config.toml
d_expert = 224
n_kv_head = 6
attn_scale = 0.125
init_std_qkv = 0.0361
warmup_steps = 329
train_tokens = 319300000
Below are experts of layer 4 (counted from 0) of a mixture-of-experts language model. Rows are named router (the router's row for the expert), up (a neuron's input weights, with its number), down (a neuron's output weights, with its number) and show model dimensions 96-143. Each number is 128 + 32 x the weight over its row's rms, rounded and kept within 0 to 255. Numbers have three digits each.
After each expert's rows: "mostly gets" lists some tokens that are sent to it at least half of the time; "raises" lists some tokens whose logits its average output raises strongly, later layers aside. This comes from a sample of Wikipedia text that the model never trained on.

# expert 4
router:130092157072126126102090119118141182130143078116172086112158096129128135050113177179088117193110158142162105206156123204192150074130142121144070
up19:191125046163162126194158145207112144139161127109145126085089096113125135142105125138102119121152076150116115132160117122184129134147119091115112
down19:046165101080136092139118130161045145102173131081119136121095155103103098108185144115123101143117184091093154109118143130121083123084078154173150
up20:153090114089118113187150115143122082132181130143139123066131087106156123128111159123097112148066084074098123114155133123188057144120083149072161
down20:109098107155160169147168163112117122120096142098092136122139080145125127119140096114147179153068093119129148078070098154135134145133130111099085
up21:193139059178129097111137146161095106127211140194156109082119099135121100178065132113159117129147142117097130156141116121146058171092106124116132
down21:179145135101112110166107111131171126132179135142149119112127099152191086215107098148125067130067109149128085113133147137156109140073108137167074
up22:164095151118130129184156138142107058192202130165063051034119166119155124127161100120089208106136134105067116151142125060128084196178086171120137
down22:141131120068138131177155124135136088167082142128084153143114118074153102071179080149098102083119105118142070173102169125126105155166153133073166
up23:120066055128126106151118149135152124130195130181093081105095094118162085144150086131136141120146081116144167121096066137169134181122134107064145
down23:149126178096089181174110120076072093144145068147162123123102127149184166121077120158119135131108138162177099083115131107097111133112129156166116
up24:169096123139103145142111177146105135190158149125089098106118077128137116184102144085124169154150124116064180169099105157116120136080147137077152
down24:120174186149118083142130117127141115113123129143150130069127103113101108050134161142157080067166121189144125096123159145139166125098169126127126
up25:096127117139094187159141159096122060150206124142146195087109049133141066118180141108157155098124141151122121125118153120142086177139089127135117
down25:163118178139106129153133128108122102115126178080133119110148160120118150076228124161122167137230167131093112068170135131124159132158124150174126
up26:162168051154119141118181171127108091131075143147136175190102085153152131150137112106071153104152123158150147128182112113161078149061089146087157
down26:159191107052105077189169080085196125111071166166099149144154090111112136100120083116096090149146072130205166045160127141089162142122139146163115
up27:192126177094134096078174116123131116146100142154138149093141134124152134114159109095186179096126104126059148045156096064105132206137120106098168
down27:120129123151118082161138108182162092142105104123130130152105122052128172149131150166097076155113116131174093136037142179118139149134142162135170
mostly gets: " Kh", " Wa", " Sant", " Ger", " Daniel", " Os"
raises: "Species", "election", "ricane"

# expert 9
router:075173093150131117095082099170058135152102114119182170152108169103147074157143122117095118095152150162128150158138192127125102095126089125084179
up19:142136197150126109107143157144164147170099159148083151146130097151116109139112161087100154103173168182123099072138097106057152141122059130168186
down19:117132085159085087105179137082143115185121116146042135144151141090108188135161104100131142114129102131150136113113090084141102186146130106114106
up20:132167135143112105153147155062108070149164138175125123095129148102083121139093125056145108083075112119134115134143136142173084187155088137117137
down20:140149150085152171171163072114111124124108119142083145159137118133185130182112142154151149145131084121073160131161116049100096119168147115146145
up21:135126072181095178183106144093197139107165164118090133168125140095101148134072097110107167124117196105136133102148115081117086096117152101124224
down21:090180095133109130185125171139130134108133137098138092114127113138117179111165155140113105154134090107131152159134143142148171085130146091127112
up22:067058157075127121185145143131186166111114142125068178081136081154100116160128111127094184150105139094146194084174108144177075142089098139072062
down22:116170090103121116110169109077108107091141092136143165155106125085128113132157087117047086167138147126077131162122132123084141144108073205105143
up23:083122126151133110174124160162164093135078150157134128054095135159077093169176137123130126101155146139142147152102164137148128148152086144098076
down23:103093086143140137127124110157144101138128143135102126088122163169136105081160143049113148117134166144168147134137111123181168192139151110137192
up24:157064118145120074203141184139156058162096129178124153151104155107079083134117165103124176153119132120130181104151120143170173172112114140168151
down24:110125130123155117161111167108121109106141159145090151140090085085139105072083138116126167141117140089131190187153168144157082123154143173100114
up25:090116079148146091185150185172091145129165144148138162156109124112103115151053162078199133143105150103114113147096148168072127070118137100143129
down25:186176094171114092157154121115147220061101122146140164101133131072122179113098124154086125171182104077074079142100166090117162143154168173139140
up26:144128114071127111095157148085179084092110147129092146082161123166094105147068175077132164118128169155151190130131125131077133211121064152126105
down26:094172151180147078057113133110060159134106164143181130138139088208119085154126100116172145145168118122143082098163087144161090111149156136138096
up27:151135117182083143166185171135123139160107138146149155188170085122134133117079080111162122104120180135126134082150116151070149133124049152143108
down27:183123047148140169102136131137116094110117072149118118122134099149170144155146169099112114152164139162142104160129098134160092188111252132115101
mostly gets: "ti", "ta", "da", "si", "na", "ci"
raises: "ched", "ort", "izes", "ises"

# expert 7
router:166048076105058142158099108087194154097071137169133173151150124133098155125104096120108101111144103132143139080048084055126118124160095163172101
up19:160143104140104111152135104072114134180099144126097164130106113072222158166090130147153086101142113131121165123121137067144060133188106131124192
down19:096156127127123170155093124108120156137126141136147102065134147119156145132117110118153097138116127158091162162133116121179112131112153152078133
up20:171124094127115130079161135210125125100126216116141174113128147098178163105107174062107120093138099162128149144163145113102154110166127096115113
down20:126139100097096189120153119111109138125139135123123132171104138206148127164142154184084100127096141148235107143036082123166164100095170089101104
up21:191115168112131177145110104128176147106077129156111147156149108134147128135172117117100182157081128150107144109128145110139090140159085164098111
down21:096135148119148119095097194126132170095162135100084201108097136163155155122091095156146130155159156097123155162132094141171104112112157144121172
up22:170147152119116199129086129099103119112121151197148149177089103113135166174107085093127102140083119055141113093108111106153123101148088143132093
down22:167105170122161154113122089136149116170122177174117177096127146097141130090131125174133087115184119140117101176179111142156221157167128091118108
up23:140133143126080118128127166168125129149123210121152133117148207088136081087112166119076109113186119230149160100125134080080100134178095128120119
down23:105180151139154133069116125087102052137127101076111086148133119054093156112157090111143142167131133118141197166122147120148095134159145060151141
up24:110080102088126119143154107162138115153120180180090151084123127126127145143163137106153096086120090138148177084106142094161161163122107075070130
down24:142114171132085083137124100159099190128087174097137117142110138107131139121117072197173087111071093103124115131161146131100143169107116190105136
up25:138077123153167141123133151204124127119122139143129081103125057104104092164138149068154098139111109046103096143094089098222089184142122185137098
down25:126119081163123155101130126111155098204191076123177091117096195090128172108151169140073111126137120158155132193169131136072170048175180098098109
up26:102126168149137139175131120163075177119112149149133115127136127123115152088162066080079106181182145089066129090121145100171040188108122164159135
down26:147100095138128115104081121092071110041119036088157138124125093107096129085151118188131149130141144072110124117136137125136095130096127198150151
up27:145087149130099111080119168132116080089078178151141208082158156175105143197096151098114163098113110107111128131153149089110081130128048107122165
down27:128059136110094094149194101124131140085167134126135107148130116189094139087122117082119152150119130161109108188173137154122168183138145137174161
mostly gets: "t", "c", "f", "st", "nt", "p"
raises: "ito", "onym", "uge", " Airport"

# expert 10
router:150115143181180154102112144176094045192121148113175159141097098198150161133193099118183086038078118111107075148110105116081157145093134098108166
up19:158119133176142150123183121135069140167103119147172112118117142108142127131132148145102110142077159151172115133136083094132083172112111160113191
down19:085154158104165173140068154108077137139067091147151139109130111127155112147113045135097099105124144102116085123096137073106131106109061191177160
up20:099139146143157128106158113099115107148133155069115157177106080154103118158128144116089144168094114116118082114140143146173064158109094127046165
down20:113178097111133124122147120162136108106144168119122110089118208161078159142109114125169128161119185142128153172201101084156141106220121145127068
up21:131098145126148138165142168149116147139129169091100081126122085115086091136120096106174133195091088131130153115113150106099123178140130098095123
down21:191117065165169130144120109181109150143189150167107088144116153176125099175104146099081142126159126139108202098165127153146170047154169084161110
up22:165097132156115135105157056160125148096126160160119123132129116122118056136083092118127091097154152054137173105190144087132048171177127128105150
down22:065148097150133146114142141150109131094079120158111128144136138083147147209126123147144094133105135099198107113124084115116164138105128047102129
up23:142126158101111152160134143160156082173072150125072149126129112183175164098144101106170152084142141167129137112131131153125130169143142162106126
down23:133130129089101127102043184143091146162179195132166157124153113139129101067126048121163163170205191116129119129099107111200118081148165094071133
up24:083116127193149138170156183136093093079098180156082177169141145071062070143113085152110120095149143099118132137124132152124115147106075104068141
down24:170123138113121163152052076088119141171143159141068124144125134135145148101144120158166139192132110176095220155101121111181160110138168092174059
up25:106120186094086125144141127176156098090137158207138142106126139144104130138169160142170181142098137102103153129117141161136115126128108172134123
down25:115109092123138087126169150106126126070126128204139087136138127113109140129127172146069162150149115161140111122138108163128096107155178076079154
up26:122110098117144135168156161151084041126140129164129074145120096122094115158090122111129129114135161071103071141145108057112096214107085139106174
down26:131129100156123068101144156178105152164092136098068157182142167079166085101138142119160117128109129151117127095119106194123130093094120097132064
up27:151128124124102121137141208173102096153129118147135104108129119164101135120113090148120180114129112098064094144112144113103121124189098110120140
down27:095161157152118055064161189156098107106103099173118146105109112117144110160164139140168173127095211118164122157165111106109101154076104070139120
mostly gets: "an", "ate", " States", "ian", " American", " United"
raises: "weight", " vocals", "featuring", "Species"

# expert 8
router:129089159076121122104095117112141183133149082117175085117144100133127135055117179176086119197110159141164107206159121204191153075128144123149071
up19:131101066143126096152175147142140072192168178114121176099109089106160137117077108058090186121163114115086112085144088118115115138176112115108141
down19:063117185162151096150121118091108097102162115185139155139095112105106149150119083130167138109114180131157090134081180132145146100173132178148147
up20:171170121127140082130125132198147062144172114144154104168113068152099062162136126093156153193074152130086196136163110057165077132109076107056119
down20:132109085119134118086132081120175181144099127040113124087124128153125141060133116195145116135168129108100116107148091113129156138135144141056139
up21:173102089134149124133164134194104141134125181140149162048095091134164104196132085119104171137099100168131177158143102100083099145132106125089131
down21:124155117095147092170130110083081053104138123145074155161129137124098095187092108179144097107136139131082139058100219184160103155142079088164140
up22:101112083174095124113131119153144057193141126155094155095123106119133129146082122114134128146162140109045150106131131067075123139130108148143132
down22:114152105131148073084108106149135154113108148126164181093093181109134088135152153172119155122159166133054065130125123160067154117121129111154185
up23:223187101136155105134137138112082077121151163150082176066104123078156135209107110094170108103161119122111144101189090160141115093161140112070165
down23:102113075128157124170144127087199115107161093160158108120121130173122170141116135112126094151116117133107152150064122089127137122077126100165137
up24:156088092127114113176184163126152094139074172166087136113111117136156171110085141122096197161168115110129200174168173094129109114123119116075094
down24:114140115114118171100141125099224120063167141180084185109121138077101130098122079145170122122082117161130183110124105100141158128093116147139096
up25:138107171107119094140145156101077132118117118119119134144102072102066072186041085062186089149125189144109160111102119093133073126146143120109179
down25:159138083178117122159043079177145081187064164092122109100150087111112134117108132169143091083089102071138107085119131184116164170162180068119113
up26:127124108152107142135170114131121111142152136144127107116144067107126130128106111060126187136126128117095154098114149025121115146133087069102161
down26:109171153145171116099153119141162086131128145181139123169157115141133098162121146072108097087073098054202131105096179074165100135153129124150153
up27:145121122118103140127182118125072052161189140150077099156112102111141101131094130073150146121098173132132105098183156120143087128151091131114144
down27:134165093111080109106145157107200201168113210137102089166185110074121134105158174155121087192101077202198121079160131158183133148097131118127117
mostly gets: " Ab", " pat", " President", " research", " regulation", " 77"
raises: "uring", "Species", "ricane"

# expert 1
router:140143130141200133105160179125118135138184094137027122133157135192101154122112148130094100160145216130105161131104152162086151163146131144124142
up19:155126195128142099084171144138150120104119145149087162082129087171163106110136096100195090125119082137047200062114159163097100143152098104128093
down19:138144076145168126114102165151150084114138201151109149056139141126093177181144130096126076160066127091177104131158104097175083105104166109168162
up20:114111075167115125108095128156182118149097133191074128124141112182109055142062085132147117188163186108066209123130081134171092122147160073062161
down20:134111119129113145120122108108076115098130137184102136128104202126174135185150185124109157078153114142141152083123116142098107159120141147106159
up21:139105102113092097142120137141080079157137149138103141139140057116107157150088183103136112165157141143092126157165191094113119126143121141088186
down21:133124149178095115117108162088136139127082112153172137121106093084143100142233117176090147144096190142102107160121116127132117113105142136121083
up22:134200080096142138090163156127094135115128178147085146121116121133152095144098099089130143171129169122109122071115118100106116200191110215135220
down22:134119111131129165132099220165091179129130122071122107088139130137078127153147183168207148196146096133163100181167152121106142066071147134067103
up23:141134115156140080135167164107093149114150178135089150165131108168231116145108102125168131117097153159119142105184098134131076127170094171093135
down23:059169149114175102106093154110170100111124159154182082107110124132130138142115110132169187086135099105076163172178101119102100142149134115063132
up24:136122065149095150106148096199061097077121133120106144178150088123150146138090117109116151156126122139115138125114112124154082113218110185086091
down24:122121156129109145170106106163089081149114103102129132156140136061162126146205129084159113104149088141098130154134130131094171185103115131087116
up25:156211099086116105163122091118133142175102093084127134121119053128122084144102111153137168182130185087159146116146208148114097077165066128107102
down25:185158103093093155156203136096168067143128098085103172133081048123141111128097069171121113131195140121139099162112132172086088118092127145187183
up26:169131123096134121140178140178118110121176124141104077131127193110118137143119093094129132152125113095118102080133075167117064149090072112076170
down26:195164170142147124094143116089105098107126165117106115147074132115117190079154122113125068119163167144138145073103119087144089100145113114171116
up27:130144044103122142112162194098125115125152106124128095119088068093171095103094135103116142099162139133033130139145117083107096154135110161126161
down27:117129101182111092108146110108126158096099139168182187112114152107095079171140219110146084118087133119087119144155210145110143100136114127183102
mostly gets: "%", " out", " to", "ty", " years", " time"
raises: " Journal", " ISBN", " Census", " ESPN", "bec"